python train.py --num_hidden_layers=10 --hidden_size=256 --n_experts=128 --experts_per_token=8 --d_expert=32 --d_shared_expert=0 --hidden_act="swiglu" --moe_layers=[2, 3, 4, 5, 6, 7, 8, 9] --router_score="softmax" --normalize_top_k=true --routed_scale=2.5 --balance_loss=0.0142 --balance_bias=false --router_cosine_scale=20.0 --init_std_router=0.015 --lr_router=0.00118 --num_attention_heads=2 --num_key_value_heads=1 --head_dim=128 --vocab_size=32768 --norm="rmsnorm" --norm_place="pre" --norm_eps=1e-05 --positions="rope" --rope_theta=10000.0 --rope_fraction=1.0 --qk_norm=false --attn_scale=0.0884 --tie_word_embeddings=false --parallel_block=false --init="uniform" --init_std_qkv=0.0276 --init_std_o=0.0 --init_std_up=0.0276 --init_std_down=0.0 --optimizer="soap_variant" --learning_rate=0.00367 --beta1=0.95 --beta2=0.95 --weight_decay=0.019 --lr_head=0.00689 --max_grad_norm=2.0 --warmup_steps=200 --schedule="wsd" --decay_fraction=0.651 --decay_shape="pow" --final_lr_fraction=0.1 --batch_tokens=32768 --max_seq_len=1024 --doc_mask=true --train_tokens=314500000 --max_steps=9598 --dataset="wikipedia_en"
Below are experts of layer 5 (counted from 0) of a mixture-of-experts language model. Rows are named router (the router's row for the expert), gate (a neuron's input weights, with its number), up (a neuron's input weights, with its number), down (a neuron's output weights, with its number) and show model dimensions 0-255. Each number is 128 + 32 x the weight over its row's rms, rounded and kept within 0 to 255. Numbers have three digits each.
After each expert's rows: a language model's description of what the expert responds to; "gets" lists some tokens that make up at least twice as much of what it gets as of all text. This comes from a sample of Wikipedia text that the model never trained on. Tokens count by the router's weight.

# expert 19
router:186120145156150178127123086158148110091126089134134142092070118141111158182146142101063139089139088167135124131162119171173114162094160186166165111144149090173138173135173084108114142148091119062097117120094122082118150144154101104136088108141128182157129129129130109139144176138134151115176120087110146167151176103149116083097144091182135137174159148142106121077147113151047097173154184162079083130179168166144098147102135145126083151128114160157153111132066117106148179161163139126095111163100157069120127068082113175105137188099160113107117169173178097090072228133150102172139170155109166124182146131100164184151122112132136124097127158133154105121103119190141103138178135050144108106065099141178130152124180114083108106116102098088100093151144148198112073160094135
gate0:070132131058174147093148136102135171169126134167081127148093134124111111125080062138101140145125112173115088148120167125133150153236159077125114179186118126117101125059155089120145122142069129156134086115105109206134112121127180079104121120118096055120102070061134088178117108136118170108108090115151118135100069120162134163102098096205142086110186097126135160113132131134140123085180142119101128136141100070132180102083139111116159125189175147056088073185134102106163155141147103158135127131111138184135088118133101104152121149130076140139147087122069103116130165174155132119160053147170120096105125172160106085099168132161148111123123127097116108114077091156090151163142118151171138098136058131106134107169128127157091194141065181075135159116142179119121125166139164
up0:114100065113090115190113142088118116121136176078128108123139154075134084144135104146142123054086118087108095116115114169132115144086077193123134105087074100165132181209105135127156153051168140066107149130184172140093132153159107143163141130206115172100120143191122151113124182184087137156129074181098153142123166138094127142173121187088103060145135148176123071131117105127144168110102102122148126077159138150099149156098132144164093101099073071143190155093167127128098122157134113139106114079130143084130140119122146165104146067172107122122138153113128164152150065044075128120149196112129146112139093070154159154127102137131115158173161205083145135126148134090142143090099116110127193158095113092115138081108158142128131129140163116153151126122093087121135113063134054
down0:131142142124149111048142111134107150106112116191109117127176123080102131131104128123115090119086188109048128137146111171089128130148163159162136135090094090164178123072103067129165108123131176099105073126114125053150102094064097066127083149114124140108146114143123049106108114130107125168187117101123194126118144147136149132134114189104105126091127096111097116110111109139126104099125145102124139082193110158047152100056054134147145084150114160109050120088095045179102111169132088075168118076128145130102135107141134131111117109102146146125157098106093093089157118155125030059208140183149100138143112116121129084092120134162144153073141126116112140106085152132111167145123076141115155150139069104107099108069137177120108121129143183167094152123150170132162193150125125
Line breaks, wiki headings and labels opening infobox or table rows, e.g. "==See also==", "Scientific classification", "Personal information", "- Matches", "Runs scored".
gets: "\n\n", "\n", "==", "The", " ==", "==="

# expert 15
router:165156172153132183143124120171131116107124136149091130071098136138107152156128154068110158097131132135124121126157162147172113142102155164121146156132100120194116156121176100068131137123056099077143132160135120090157115126175120119146056107142116124156131173088091144142132185125098162109126144096133144136139161118176131078105148101136108208184139200140078106073135105119070098186168122174113117121141134135156106093162139105117106155102107137122187140157076113099147151141150141167127153150147159136194163113090128136180182184138118129102106160134183163114069169120192150196113143158116144140136125167077169143188129073135144124128107118129138095096101121217173090151145138073121095107022134110129129164130186115100149131144113104011145132127080126168180069137082152
gate1:124096127144163145098106184097151110130135086159093107165103159130119135134146105164130169124131156137133170174170102055159099103161081108162102172087144098119134146075119111148145130164146117162129124112190114135124115103143036093102130089158134154148075166140108100114080143147175163055144134162117126102187180145161110157157088109151114088123074125073080100177116116116151159133123121162136090147147125225154185166093138136103127114077158135161175076151110088163103152123109157190182106118126068111129124159159196166107127086155170108182147078185199130098150113104116155068137050098134146113125126109184129169131160130085128095155179160154090150078095044153115098105125147117114135124156146103151101117139114160146128125151129116154157109105163100110030159155098172
up1:164184133128070172179124126136090123126094117107124102162138149112132163124197089186175155069153160108144170139122156129130142106161110121143181123111160087116150075143132116082102153136108116096134100133147137161148099125142105178056136151144126111174082148167117150109152124116067071092096143164105154079172104119123131128169132137171127117177107152116100090144148170173164158185152071155110231146118108160114112124158153077054108104135115161098040092125109108165138134082115193160140161149209132129068092152107143168133115104141155145094150127071129111138107168100106072143112112159121101131121053140148164083194138130139104161096070146157152102131132142081111120152127103031115144107168189089149099184120175113133096106105131112098122128116172139146083112180172164
down1:107144072120167124178098113145052140134082109112166109170174146134107151174121074130140091112176159126130092173179117152129129121093115119191121137107165127075053092158151112140143062143107205093113115225134171071115111102089138130097136151150145108034111133167176132147179153183190100124100103142086168183137114158144121109128120121146132116070105110103117119113138146154165139094089151079128082111171137088137153128175142175120107068089094140166010171119131161154085177106119124077134162114188135104099150162144161118102102099133123134119136054113176080101159070130086145150097158153132151137072086096150134137118139133116153147116133127144057105152128133139094158118109179153148113166160122127138106123073179166141160107131143133169127148137078149132151151104129181
Forms of be and have after a subject, such as was, is, were, It is also, became, has been.
gets: " was", " is", " are", " were", " is a", " to be"

# expert 2
router:148132168191090166146093109179133080115136105144142139093104131135124186230139149104127141105136097143140104107160126158180101148099153147146146099138137123217115160106134074094088092127091125096080114130108099045172176139162102084099086119151108169145111140117120117101187241127111127133185170130114170172140186097139139117087149090161139170140161183141106131087131106171049130163160132134106107139136161150158139186156150161120085149111094151146153121122112141100189140116155177151108125135120183089127148115102136177139174177124146112072099172150169140120044177092171102167124162147105154135162168145075165172127136114100118120142113158127164152108092094145112072121172155118154088126041108100169124150125131104092123101094108093110129074165118130178159090161099112
gate1:117179134129163150101123152111174099146132075153077138175138099087148153132087135143102113099067159126149171156115123051123080151113102117059131167164128124161110142089123188127135123142153118094164090096165127125112155142079100086074085116130175107151160142141129064081132116178121140096110145145149172162140125138143154094134106080127145096130075098089131123131155163082141154161138106152171132153110116212112214187123182113170184165159117125155138113106116101121096065125152096132135123110156131110119124092152203182119142132110162131153142091195127174111125135119125106138178177121155138153127113080108132176178179150173071111090142125081155179068131109167118106124111063097122218114102089140178108101134130187114090110111058091166162096130177152083091133202097128
up1:089111086124074156155127103122113074040057140152163140136122181104154153140172118176129115090171106113133164108136202124173129106140100091090095148141169042108200075139183123112132117091131115127079080111147128142116136121155154135122095138149114111175119144147161145127139083103075151107087194138097189109169146123148108113166125133095172129110103142107106095167142161148150173101137096131108246134159181124145109099122127127079079142141137123131113112186150093136172092101133179165112141128211130119118145179095058143141128078133137159153123208097127061125105121148122110144123082123103140190091145071119137080196124150089134123162170116093071139108126153091130152142143118150116139148087175115204095134069112147126117115109197131107162095129120108140136074103143160
down1:093144119151186142115171091106129158108062137128044145156111080075081129163099090164138156142129102119132155134105130128141134131174124088120140136124105191179150150106161158141098092136155180111174114159150141132089047161121101133087189099077093122094084059167133153103196109136199111109107116192071189203071054171120130106173159129109164114114123135158061120133115150133121108135091189116128105119127124061149161061173116143132141123123107116193100148088130106140124157135114168122044099093153119151128109120124173087106135113090120109138128082087096107112161095126131135159165117102108174178077146135171069113144090102117100175165154177131069098139182152133142172148122081164088181156137115113176154152140128133081142129134137135144141172099170169093132094123131119
Commas, semicolons, and/but/while joining clauses or list items, often after place names, plus table pipes, e.g. ", and", ", but", ";".
gets: ", and", ";", ",", " and", "\n", " |"

# expert 1
router:176123137164127168140118120174138098103124108151142165080090112112128154166111129079069104120142153146140094127164118173201107112086186130151134099103119105214143166106151079106068142160090102117093091122102103058182125113141100090120087102150141118143131128106100121132149177118095150105184143096092161170161140105155155085101111124179136166156144162150090153096154071126120070168164133138083091120135137188167103140115160115137074165123070140163156123135104136089164160139199172103089104168114158059157124104044089156146170159115134123088107144161170121090069141095129130178124157155105152127174137161127170188126133124114126137119121190127138149130082090189125124121172127039160095082082072119179131168159194106111123096110094092097134119145129151196137107157076127
gate14:146095126124103100093128183194168188081157116133130114176181105125123092080095141102108139128195154119118151170146101161130101075208154132099176104140113139133119132129106146137194142128120123083116149127090157160151099120148105075134120132140176126167121131160122173125106101171131118176172054140135146119068123138090117129103109148194107094161174048088179131168124145124138149110120145180114097101176098193135149192146095169212093081133160187117108079098080164141112103184143168089093100142114104149116128061162143082108117107167135134172130095148132073139212116173105079091152135114119153113089168097103112157166084144106124102131109183111146115146106172112181138130155123077173171170153114146146089104108125107165114084150147169084138117138131104122075103053152104
up14:082148119101143147130189181129190155117154117105129111181103105121171063096112151123135093079111103139136113171128190133123142180178188082150138154118130118104127098168135103161150140137113120131095101173103142139094092095110206102137129093161104173100125143153100130168139134121115147142076095106049093104110072126183128120098118178116143150199090073123112145122117110114099181144105164101152174128143108147128104127054109139124114158091172102151045074087108154138100181149138106079158125142153121134212091155119128140124130138164103086119184104160075099140143153153119156150080129188127141125128166118114088101101158168107164046139089114109061172171090194124149134141150164082127103089103077184093155100114206135112094123140121157111119131097173129113168191132196144
down14:096121112130109160149174069120053138094169135104127097123128170137076115151104144155085133146125102103138118137096165150170121114165165133172197147107160116124125117133148103127145080141150139109157112190048156139145079129097109159095174123129097129169091151170138135114127150075101122091143152154114159114133087130062145132133127155096132147107087101093113129158089212119173126119083143095083219182075115153115064176157124096126132108156125107080085079160123092117174088134070121109128122148128153103132170161151101151088113076163153140102157057097106114110140165101048110137113079170122187141174121178132130157151171164133112129129120124093066084176147125140098199075122146127140101079172125153056125155136183083145118107146103099079094082144084116075156136119208153
The first token of a line in lists and tables, mostly a dash or pipe often fused with a capital, e.g. "- G", "| S", "| Win |".
gets: "| ", "-", "|", "- ", "=", "- S"

# expert 28
router:160139171175103154151081079174102092102103112128159145100112114123113207180121144078107130104143102159167110141151150156189094148115177116147164131128118121202119138106148078112077086151080096092094068154112125084179159115146111109117133096142134148141126159106115156143152204106094126113204151071066167180137188120131147083102123093168160173167160159147073125085148109151066093187167149154073107109117135148158133141142172124114072141143096159122141131097077132102146156111176141102117122156149149085180139076068107170141170148094156160112116182159161102082079179106176111138124180163086156123138136151124185202136106092137130139110138156148151137092065087171139104147163150106177082108089117117146130148127155102078099101114112091084121115191126144157159087153086125
gate0:116140135107113098166227140074160107173128110166228143166154136034126102125060106129139147191129086116153072129130127135113104129146171062182156156113115120129112134115085113086150075161142132116130109181106167149109147103072155119124137083089147133131127152116113116125096132123153106088115080100161136100119078185204169151149085110082151072148113095121101133109139106159130120121106173105075143169096086115120171131007118120103120103144139092085128078147107121124079147109165111124114144120048144149103130123153139090159112124125170117185118114102106106102127105133120141153183092142192099122123154136150096098098184095145177086186178100136142140146120083144058132149108149091097095127148116141078100132123150077168122177163138141100166164221146141140131126168144119
up0:115119065148132126103173132120111202152137150096108091055113146102154126114082101177129145136164132167112150135166144127094109134116111160136121172134124112130122130149122096139122154040151167124133117065142180105132156117165045161113126115112136091080114099146118124149162113166091118133128078147163093146066169125106062161083166146130147049117182121166173067128073155102132101161134121168187120126209118171084109143167171114157102090124121103160111152159155064127184062136091120145170136124123122136147084122139107103094165125169116110064134105140074154121149161090059098099121101172127074050107113075175125132144139141143127108141089185120106133099153140138135152117136083103163210122110098095099092121115124099140089139094123152165161096054050099119077168103100141
down0:127117051129093065089121104123123205061104119105159044119102111103046145112147110102149089132115138102109140089112128127125124101138152200163138094056123135112195143110126153079110173101128199172125122138165094153121131142048111132130118168156171179098154182118104104137107168164105134116140168192164144125101122129108081113153132164116114113114076083131126104081073095094187084070063127199186133150129131160080133164095105137158114033156104185105114158139116114150140111153150082102095104088155121106087113125124127101112178163147138103126063087140126118079149120162182110148090142143135096079128106097141097107106143129105198190141085089117143176129129108145131156092098128170145158137075116129117169117092106161164108147135162117175135164149136156127135175105164140
Possessive 's after nouns like film, song or book, plus its and of the; also digits and pieces inside sports and film tables.
gets: "'s", " its", " of", " of the", "|", "'"

# expert 38
router:173132139146077160202110093163098091113101098155128146087085124141097216188146137106087144089130080158136116105156109187147080158060158154164153102160102130187110131143145114103074101147091090063129102104092156091159127112150091114126092069144119138142144175112123179153175158118070139118153140076075158149150185090128144079081112076143164142161136161142121125081133120156051089154152139151081084137136147157153085152155168160114112153137083149113178097121111088130165143116160140132116132164121159085129123068100144173123161183089129138108113137154149113119074196083159094174109149195101146106170113176110187163100145088131115125122133144147174123100090094147138086202152139098167073127065087108144109162122161096113106104125133098074163101148104161168125100164091139
gate0:099121148134104078113149104083206133148098130146092137196137148139119144129032105076098118151160106126137123143171163166102123127169131058187083139084069110133104129107116170124142099143099128167099129140083130187125131105086113115164141111101128078087124115103144131160153076066132166215110087145144162116137111153207151079216093142079132126153117095135134090101175142144173086138137098114115165183078123095139167116097072142170123068147135141015091113162128155132146151163124060123145135102103111183129084147129134118113154162167191135124175114145120155067160141099134162144145111149126116105066126167066093114101154108171112133139157079093108134106103104136113185130128175174152170112159154167133139164098134125154076167137160127090120104146161154137133076145088112
up0:194145092126093069084077186099099137130161150121123183094125119077132111134145109124122077101159138155134116168061133060078131135130123092108142144134132116156117131133151138098126167068164137098163079137120135138157173121179150103140139079117107117110122149140130099054139155139075140086100131170121099071100127159102078159082152157152074107123084153134140109121123120117078092116096175152197141082145154153129147115143155122181125099104128089240117159145123065180085109141154141132160153130122127079133109125136160136111129093149073167112060114110117107116075149100082129116130175103117093137096116096191139112177125117134155114163169227127113114139201181089100106130100083139169132157097081090174116108087142151157143110109077136179187073087138046122139152143140084
down0:109106164127086180105141149113123196073106112168119093182149119104071142146125136178119157124137097134080137135101183134111121117148091176142117130111116122119167158174094107104160180098134178167137111125152147143091091069099087135107098162143108134151088216153072133118144232133166110138151116097127135137092122139164117138120098151078178131100139133143066091170097161148126131104088129152149119175083126067075109145160146132148107066126092191090071173126136104084183095138113096143128134095108121150112146091184130179080172103157096109059138155091120144136162092168116120104156142140127133107143132086161151078075099118092131165123143110098114125184122106156168186128109154183128163160136050082114130089146082209122114095170101170225131156124155158109159148092119114
Lone capital or lowercase first letters beginning a word, especially C, c, G, S, B, in titles, names and tables, e.g. Cakes, chew, Biennale.
gets: " C", " c", "c", " G", " S", " g"

# expert 33
router:154139167147101177177127112175156141117126138149104136043117160162155143200124154101119123099091105144148111119166193153172116135115196148145159063149102119209156158123136111152081121154068105092085094134125086091138164108144116072159053123164134115184132101093092105127175161132125172138182143115077165121145144103144104110082147109148154133144188146150115142080106077166096088165156127198108127159138162144144104174103134109112090178131094137220152115165090110090191173129151167103124147138118164089095137100086143155134141184114134107084099165135173157133087162115151109189161155167132161104177165137105180148124118095131135138137104168164133165150109131134156109170127124073126066077070119099163132128089160141091177102118117111074138138132119153135164049166071118
gate1:156128127131144145107129133112092073144118094111044167152092135080125112094099138184103128126103124117145199156073151098097118084175130090122161141106093124172105152159138130143130082192121134107112105129137152145141216121137101119051136083190157074183117093137127078060109125131115125073113145151085124130135125126136136114118072124146111091118034111096139100133118129102190179125110125136161138134106138181097212171089182118138153138126208127196167098119166151138112108141157077137147121120152104069095116105105178171136087148123172101151156105159140102076151195118127111107171105155126162144142125104151120182146145164126118116066137155180124157074129113094094122128084120109130171165129055109142079145180120139103143085128092077195175173138158114100070123174147163
up1:071154096129089151140134128137080107127139068116129116160158126066182147128168159188119143145129069077146099127127158115105089140141126135107116085171132154131133103144103122133143106138115126045162141116129123132111144102145162170128100107146135050160146160141174138126082157141087132111122149153156173124182125091214156103136094123092142121089118120124145114177142128156095195119122070094141187172138136148174181162139129095080071157148182138166110074155170187106138130100088182198116112156219156097118117091121115113129106114123148185140144164123094087170111099109113107109118161197120101156095156097134177153178146158119087159085103130124120149153139096138171106176102114087130234157150173099138087154087015154126108120113156065131129113123102108123146134187151155
down1:085194102108131165148146132105088146069065168091114113127076104153093159122102134138128153137143123136139161128167131094085100106162124116116134145122129161147091124123119117185133096122110199090100104141102140112099099239120101181127199115162118153065107133170138118163194113146177152076156171178110124157053102165138149064165065131128160160118139152095103052170130092111142124132133123121088121103127153097159042055141185110123085180079077084151071144098104114145106168147094174080097134092127145115106140087142179135103120109117131132137101077068099102090155076115076141099148134173147111102107143166123090180150125099121089163102147177111095110124063138122103094083090099112142178125150099130114170132060109170128148098112110159136142126097112102133129181135093120
Pipe, colon and line-break separators before values in tables and infobox lists, such as "Total: ", "Born: ", "| 2".
gets: " | ", ": ", " ", ") | ", "\n", "; "

# expert 56
router:166134152162087163192096120158128141107109110139126145098090120126130197212109119098076144117139135162161133142182147174185078132114189120134160119109117113138135142106150072109131109138078105098063089150125124072145159133120093106111076115157149145171137122117103163128162137129137143114149110037121177184177150099160156084096113099168171158146166151159078151082127104191129126181197134218071087123154100177141104147125148133113050143129096158155193091119057122109150128116150168143117134157151144133138139092092130172139165188122147125105127157185181121109093179092168106154131176143109146095182118142131198178161150089112103135126144155186160125144095095158148110154201125115146094101096112111159118155106162114089148097076122102099138122146148142135180096161061122
gate0:077076165044148146146136130065183101128139131183165166160120171095169127147070111124118147146123115093134110088173150132114168131125127060151144174108114133140128077115134125134144086108108110139119110135087182116100151125155130119140134087127151126112126057135129126123141127075175159142073088096151102154079050160151119114148039165099128077135150047125114170112190131129173110183090101105135123114134136125134192109060127136165123071117112135063097074108104119164116123148120131075159164104095134148128119158115111175178126184138168142126127101156139115105202131188123192113127133141184145137146151162104088076106142073139146081135137074107106154144130052127138117129115100182134161105116067116088147154138164075131052176160126193130138166163176123105141113187126139
up0:135160063177117083105151152145120144093122137098075123110167096065111085103162139108164163081143151155111187119096139091096095113157142173126160109155103108128189170121094139095133196101168131110160114117147115163169119158120126122162139160098096083143104174156148161138151084152052121170149139162161134079118180132109120112091122136196112095120115125142129067106082100113091118066117118156140166085136141167069138123165159125143133145156141106186155186173187162109143101086120083149098115088142131135082102059121177060113165124180065160094130090120110168116093132124062052135103163125110092126069143118176132120130146077102133160146081203106137100143118152134108145118112102148179158152125173116149088074039128179181170101111137126120156093154084136126088115092117093
down0:091110075140133173139147087123131161108072173157123115123140109128093095117091122086133121127137201081053117128137141128099159101116174089126148115120161148127182106140107133062189141110204198088105107126100136091066142111152126122069109172061148103153093070146115099135154159205150151158170134145165120152129131125066102195134138104144124071084129117108100116110105129144163133069093143117158163161171143154107131164116115076187155090175134142147117122146136086113156107042074107099131108068112113106103207205136089142062141131112133066134110134131158069097122150153064060146160087153151128096118129187184150125106106079154088123151141159140159157128141151165127172103100128185154179121119085108123155118095132169131145148116143123159097132105119124075164167101137157
Counting words and articles introducing quantities, such as two, three, several, each, "in a", "with a", before nouns in descriptive prose.
gets: " a", " two", " A", " one", " ", " three"

# expert 55
router:172112128153085167175074114151117091115124110114122167084080123127112179166132117088094135084115121136151106123178149152131118128077164155122154135134135123190104138117180101135051071178088108091135134111105134102160131119165093096090108106154160139173149125101101135130147221099132141117166149088092190190145146121136133058093115058167166149176145180127107137089133095149052073154204150159108098137136158166134121175135165126140057164136090188154174090107104141094154138100167119136117112181111136082124145077064126193133171193094158149087100116158179086088080149098174095173120122165100183127167134165138174200112112089102128141120125161133153130123104095121159097110157123131140077083108082104151121144117150117118103139108092093127138108164115139157156101156067096
gate1:197132142138200104084117116099158073128179123106091146213106102097155104173129168104091123048140103101140135152104126082092114122167102096103130148130133108137101158108141144129121156173109113145118153140156111142133136126115118166153117139151156109162132115169130074120090095133133128093115117113154158122208168085159155077168106176152135119137079117096100123157170093053166147153123088143096086129166173158111218162126142116102177158168130151128113126125116073133115115102155051159174139122167123120122142153125194171143131124112132108197125111182159091132158161145139129118160079102156150177139124070097169147158106160146104124132171163103140128055122139124164176078108105057060135158129091152130119154118094205117099102075065075181127085087153145124042116115127178
up1:124160080140083144157155159144119122102075130137138189129139160124120204102195093193177116091155204104144156086094113145150120113133091094078138104142136085107127104135108088062126168103144131101107082117134157145137152100207150188117124121127183089168138139152123123088128087134072150094105137167136176127177069147122149118139110135169161104027137178102093084110154148168159125163090118101151130164122104163100105142160120131122093171117136092107075101137124109149130153128138209152110117122154149113057169153134077120097121125149155174118134126095114085088084063148071064112140113141177139156098116119161106098201163128131119106092112102088063111160105107062147146119118057154143156070113133074180093162143126105121092138120141158094130131153180082097121122159073094
down1:094132099087108174090125130143061157143143162177104122163134122057102093173087091144124109176136121128091140134122149118058204146095160114144114078088153134105129159122113135109116136182082170137091031123151080091080091163140122167111201086112114127029103072134115160110140114140146173113084121140114180141077063227155166147153150153138109131143082138126131111116156151128155114111106145056067138125112101139133081104151130147162166111112147163090035139114118141136136159166099167118114106161160141140094104100129097116122106113084111123139078086124110101079158067141112138098125138124160063202108123105166132112123076132142078130073126140112073128135126122131131160123089086158089126107146139108151127151134067135144147102082111135129081149079155213120191154131127126
Symbols, units and punctuation inside coordinates, measurements, pronunciations and URLs, e.g. °N, km^{, ft (, table " | ", web domain pieces.
gets: " | ", "; ", " |", "°N ", "/", "0"

# expert 20
router:144130127133167188122077058216099101104144124120112157099143092106097215157122130081076148088145115146152120129151133174188104135083146157160171118119131103178106149132171082092082085180132110095124094139108127095174125121140107174140101098197137142159129124101087139160164171123143126115170151085118160200174165095128162096111136090189192153177134154146091139081145136139094091129170116190095118117129112145140084134153126124110091139149132140152143090127080120057161137111188125083101123181127142049135137096090098161124113160151153129092156200171149108099098159078139079154110170131124130135183121180129214196126140126115127104146136146117174139103064073151143097166209163075154106144111124130142097127141115088110116087144089096097120139174148134137111091101105138
gate1:107121101127139158111151103133141122159109097106049176194152142142159139107082178124154151095114149107150146176134090086124068104156113133125114119136103127065106119072118129099123109139111123157125130128165146058128160142127115106137114119110180152130147112151131113122101158128124143102159189161127129108155178156084163182131105161156113099123080129095107090148185207089220131062151109184149150158128148097148158130154156115125145166093186088112144095120126137151126089163144146169168045127111133156112148140101153128192184106134126119180108122158163149093140169108093121130169119155124120175158165056167109137138148173203030134125143119088150213133074124124098138088064086076173148125148132124162126094205159127119101208105100064142094125174138140121084126152146161
up1:112142101184133148096094138078106139147159167120086201190127091106165159193160111157149078093175106132143081119097150089107132099141117130094138136136122127153139129200135150113121155128105143109143133193100165156147118151158131153157150117140185085146127106137143151123181090117076109114127131125176184123135111125143183096165136164145152124114082149112125087107114122164131133127147144098102153163085214089119114062142080126098110200112143113066105138133152145144158164080151142122103158140228172100122146102126143139163114127115144196088125164128106067124074089177117122138149091157186109138077098127153154154206144147175134061123138123130091108130138058065113188204121128117121141111121127088111058134083082148111108113155134141166116136106153061124139082175038162
down1:125124142119155233124144116115073144115097171124153136182121100081151145132148101097178143167191072104090161162101193133061096117117148124117135100133130117101109162144105095097176076139129147108099109210119139085117123096136101192119151143123153123068164109184111095159071142134192131110123116120130134144128092177106121124174170142140210119111087125113115069114145155079110163163170150135078092121146144099116055046164162123074127147133064090117059130086097078102093112176132105098117155180150140170125104078133173133104139124171136096141176139097152101113198082138072148188134093125147154126063146133151111119151127118114131121173113171131102100131137169169131098166141093135076117141097102105115131133086076097107158124102097175158074157100148138103146146119081179
"of the", "the", "his", "their" before nouns, and adjective-forming pieces inside words such as "-al" in dermal and "-ic".
gets: " of the", " of", " the", "al", "ic", " their"

# expert 37
router:180116156184138171148134140150103138090170106145113124085086093118113184197135196093070126094148100179148132106137153140196104117109163159123126131123082139188147165094168084091077127146105093067116097130118129098125152129148128103134075090112132142155097150082112142132157208114102121104165159112113160142140162100136114080095125087126149168153166166168101140085132061176089103147162122191103114148141128154141115130142125151111088190132102136143189125106081123126161166144166142165105119145121163120163122113088087129133185198135134141082126147162166151103072200109188112174136177170115140146164150139095199176126134073130132134144081140129154122143088141191146121128152150084148047107064153093136145197131148103104139111132101084090133120173106140164191064154063132
gate1:153166120144107186029120095148106080117137128128082145210077142108112110129131127131088151127123142122154122161108106047126086097141145132172152150122119085117097153085119125110122080152160140119144152138194156160164170092147103086092132118148127137127135126135110127094169103135135122077113189149130119085167133169159142116103134123166161136122096130089065091192142133083187204150171120156159125140161099141151163174102127141108163131165175114143179108155060125113063154069128115196165133103187090086116121144151170095068123058136180122152136115145161131122182162120142152068140108128111162132127117089134131204165114110165070120107205147127141113102143088128093168146153099109165151109169100123185078146160119135108113129117121102176142117141135168085031124156135208
up1:150151116132084191112146112139118072149079177122161090170078182108114136132150131171135136102166139103160101090146138140150125065135105146140142099107148119130146092107132082081075097066144140131105118154156143176150175139186109110086112138150079109174084088092162131131171070138133097111106143189180187091181126152148119115167116134122119172098089116084104131121141128142121198146159129131131112121138115136153110132081113116094143147152155130111117104162124107167094143044131165175179193114203165102136145142072129095069150087133185176108154070088096108150155151073165113160122093147112156159125112125147162082205126081175145173178179138065108087160146125067149180172178074084138148145151167136136084169114111152131076106109167156145119089168083137088134117122118172
down1:148131098158146153144129155144069135102063129106133125172169152116094137163128079207106132170092148117109148120137140135123101063125153094151089081111177096158174137106156069131106064162130170092081083154089157075112090116121122088149169151136156133057092141203153146128157131105201091060110147225161195154111075092108128095130118106172167173109134110153090165129152174107118141124126092095053103171164161152113065061150145136081149105100063094108092123115096127138118138134151118098086131118179061107092162123100108169111150055110177130102116105062115124143137082162125117127189122182137128131122134114099116083142132133076110138110108164131112140136089160145116147148104149092118110108172168190156128139130087117100107130090133117143128172148094133156146159126093199
Subject pronouns, relative words and auxiliaries starting or linking clauses in narrative prose, e.g. He, he, who, which, that, had, has.
gets: " He", " that", ", he", " he", " who", ", which"

# expert 35
router:137136154171113176151111110148116110119123110123112133101116144166111192202132142090102120084104083153147096144122143219171103158075152178139138081148113118192102152138139102106075074172121104097112120134100121077134133115159124101123108106157095145142149127096084135113166184124131139150182162062068171175165170083168166101103149076169155175148167149146110111103129086168048096189172166151090088108125150113176091140113142132148091169132064160168145125105119093075156164137175174145104124193121174110148111073072133117134187164116178122125138164123185088127098137082150132184106149190088129139165147158081168171136140093132137131115132154149137159130104122122152084169157144104106058100091153110139096160129126117110114098129074083089107125147113145170159041135088117
gate0:119129133084152126131190144134174156094110162178102156171161153077158108179097095122168105162131148133131091159094134152153120187143168081106143121192165088079107139133137151116171045094176118177144138187124163125069113073104132076148132079124161098141122099083129150119144103081166134182070154100139140136126067136201162155155095154119133088125152093105134150115138175102167162166136126102113103123110116149155196153088095193108133080165157135131101141195081093167104175193113129085152173123090171131127093168116127105117137149140073084181137142113098160164168163149125149162157152104183126113129151142133081080159191109179164112123110089122096114137144115109095085172193151197144156120120148130095101142132128117136076101139112129132141180133159154167088107200084169
up0:108110114066084094086111113033098136175132147077081119070128143182141136150117123160118102116151071140128190113162136132045128144130111192189095099150040112154083148176124101125121186053128146104117146069144123140127127158167139139077143142149097117087144118185101134142154148111101161107171098143182137153122124157101080126127160170137120089104151158130170108095090083159088146087150140140167153128105127090118133136125183101164133116176081119148130131122173096074128085055072106143178110105125095060097139158150181165133194132167129168134132102103146102115115142106125140116130103146112129076131117111133119135105103173086106186188134155142141159116115141137108145162082083105100196166115130149108113070051128198140192128146123143125155107077108119124127106086203149
down0:116173128094152095145131092135107148070159052155104089148106133132100124150186108158099127142094155116075150150076159140120107094170134201109134145088129107124174157092112113128163063091157225126155143112112149187102104119099138072094113114147144130123142117134142161083138132126132142180165110089129127111094113157151096144186122128114178125094104133107109120108132141129202129062140142102176140145135092140064129138165139095140200086183067145105123112111093114121167089132108108118148117113177110106132132141135150105150144095192066128067117114147157171128135104134158097149099170129178155129163083119164158154131107107058196153158155097149130086113144046069120138078123104185093126134116100084097090072144108122184153106168192108145153151134227165114174185170149137
Commas, semicolons, pipes and endings after cities, states and countries, such as ", New York", ", England", Oblast, "sky District".
gets: "'s", " | ", " |  |", " |", ",", "a,"